{
  "normalize_top_k": true,
  "init_std_up": 0.0442,
  "beta1": 0.95
}
Below are experts of layer 3 (counted from 0) of a mixture-of-experts language model. Rows are named router (the router's row for the expert), gate (a neuron's input weights, with its number), up (a neuron's input weights, with its number) and show model dimensions 32-63. Each number is 500 + 40 x the weight over its row's rms, rounded and kept within 0 to 999. Numbers have three digits each.
Before each expert's rows: a language model's description of what the expert responds to. This comes from a sample of Wikipedia text that the model never trained on.

# expert 62
Description: Capitalized name beginnings like A, M, B, K, Al, and the piece am inside names, such as Z-am-ora, B-am-el, K-am-ensky.
router:503520513428547518529506505458557487529530489521455456534557509489451537584486504594519429408506
gate0:453451495431485459499452573510517483534510542501477500443475479488483558537497477566591498482529
up0:497479559481451478490423471465499512477489528500514531541513503500474501474500496514455497447535
gate1:484517488502521512477503421623488490520535527505503488504467414541487461493486484508479492471470
up1:507486492517516528469556549514507517536531481546499396453491564490483467486535480549465492417494
gate2:477512565565538501540495482501518479567523501480478521501539487571485524496535509511467533474595
up2:490592448560547450499505498578470466534555409505450482516483497470470434476442510437555568508574
gate3:525428517481537465489462533522540501609518541531522498527466509479529477518522522513504536493563
up3:487572452544380511453531494459540482476551530554475536498405483515503512546464491483531486480516
gate4:528498493473461484550493481504544467481495529529510498488431424513522488558553539574516449500555
up4:426438495473437596568477445400500473512523488575532481525534537482491489533557456528458566456452
gate5:541519488470480468552555554545506508569450581477491437492503501498455460469516490437492529506441
up5:456456503510514486491502492540494550557516487471466418456485455490474447507486549475510566488514
gate6:473519468400491541466532536584486526501552459516476521547517494485509486443442446498483511447593
up6:517487519464547502557552495553461483487514486516441536429528553561461520496501534505434486534563
gate7:528499501471508514545550436515534496547540539513510581475515456464382443583503501484505543471550
up7:511450511492546507502497508554547563494508569467496634455518508452531471442471542531506555547497
gate8:506476563510525542508555520454489663499497465510536480443536539455506504511517464516556513427516
up8:483445529452506554516531456509509515430468502491482483505512497470529459507513465515514430507459
gate9:502527530465495535520493453445562459439570489453444519514485479521515482557506485449476520459508
up9:440526431471447546517417541479448486510443503511513530474466420551475517561561515519477461458564
gate10:575418534497501436549508513481463513583519413471457429559501454507532525500518450558587556483490
up10:477518454400472418510455506549535534466474512405542532496559505466463515505499553492478571513567
gate11:580577518473529511525470477483585481537477572548496604487498533492538447475497580440462413483522
up11:532487606489494486489528498472434480540527556552513530448452502453500445578509499463442522468504
gate12:520464536418486503491485496462491535503541534501501451514522524512501503518552463575470475453530
up12:454461461510534488569554503506536545495522459464506513498567511471534508534470536510482502465507
gate13:560490516496481454493467450509528563525539536510530530450496506474514499522547483480491546444515
up13:470467461531510487440504471545567515417605468504503574489576522552494517560498426473527505549474
gate14:504467495539595496509488500425575486557496534541450526459548496504523533465529466618516545456530
up14:540550462473484545501475493496588416420481500606492546521492572528514537461540471478465531537505
gate15:556464473524485507447435436497528470501575572511509475549514489524484485495534472493504519492529
up15:524547564508514467497471533496493471504480510484451466509483550481514527519495500472472403526596
gate16:523472556557538499455530446483512515570508562486414513516556523510545491479493497499501526501520
up16:450451539496472558566445533453557443479533420488543431633464421520474494466535469477419471500535
gate17:514510430466492459537500502469490443542508531504526506470481496483499476559514494452520496498516
up17:478486518517512514586467442489545511501513483455408482461534512522530566518472490507503490480528
gate18:438472458480470502460570478456606530575488507476477517519501514443464477520516386509496458474408
up18:470483474506570491500482486456525457502520414566489410541530570470522541494514511541561529560492
gate19:534466499460443422502538552569553479542511483530568453506521491541515496473497419482507587570469
up19:508498545407517407540523483526547494522440471513435540563474453477458487518514594542457511496514
gate20:571479594480548490527556464514502472588479590427505469490528530495481560549466558504577481426537
up20:519526521506450521481485491538472503466525484507516537537527454517461513442523500511466566425519
gate21:605491456431492460513573523527512522538458553432513468488537481537518487466510515557434476451534
up21:485579524470462515471532550557482520508480527569468493551461557492527486456510506498520430607501
gate22:538472514462486484514428526521575561592472517500456514511520573482508476472476572554547467485530
up22:510529486519404562504564531537513466451486484504466475425477493479501562453456467471517503459458
gate23:505451495445460435488450468503477461536521502530469544529455500523469449548504502550425507490563
up23:502546547526533487423532527445543520501512452502495526591437484471486518441558426537473453513536
gate24:529448519476466472558493493415507463520436511470482478425525490502562516530579510537532480456518
up24:511455468485534554493526547425443470508424501498492534506498548525492481526561489407485493481464
gate25:565448509450550501473518482441479500522512500532487468567499477509554443516470460504453470485520
up25:507498497464488422509510402493525544552550492572501483556395501515481524500499485587429506476531
gate26:478492489506511563523579421437465462608517536482473512539556520567454498507513480475516532515463
up26:409502534503479454528481473528553484468553514471463472454502450490544502532436481442477529571540
gate27:597497489512452516498638488544459573551530470470515500466501506521501413461576463535539510478555
up27:604565479516515475480494496504526495459498544472448476527521428479497489471546493508477432450402
gate28:558491523509526434511511527550479530603531460530444545564446570545511567546498467559539486475607
up28:491483448474410509528498569446413536464504492519546524563467566527476530483518495544538492554526
gate29:498586471498531474523514459474540492516567517488489479531488500503502529487519541533512554478499
up29:474504522463513469535512495596500577435520497510567524481588478499477443552517445542513483500560
gate30:526492523466544508502434463545481537521526491538487538503519523512498548557446449503612427416529
up30:541496499540547459461497507505542483527436543465425555528507542455409526501500533473504418470493
gate31:474451547526551459531561483542534560598428487516455429476532525558484527560584405534548463534515
up31:508493496497409540484547484471513492475464469525514527502479548555457503484512476409548485569474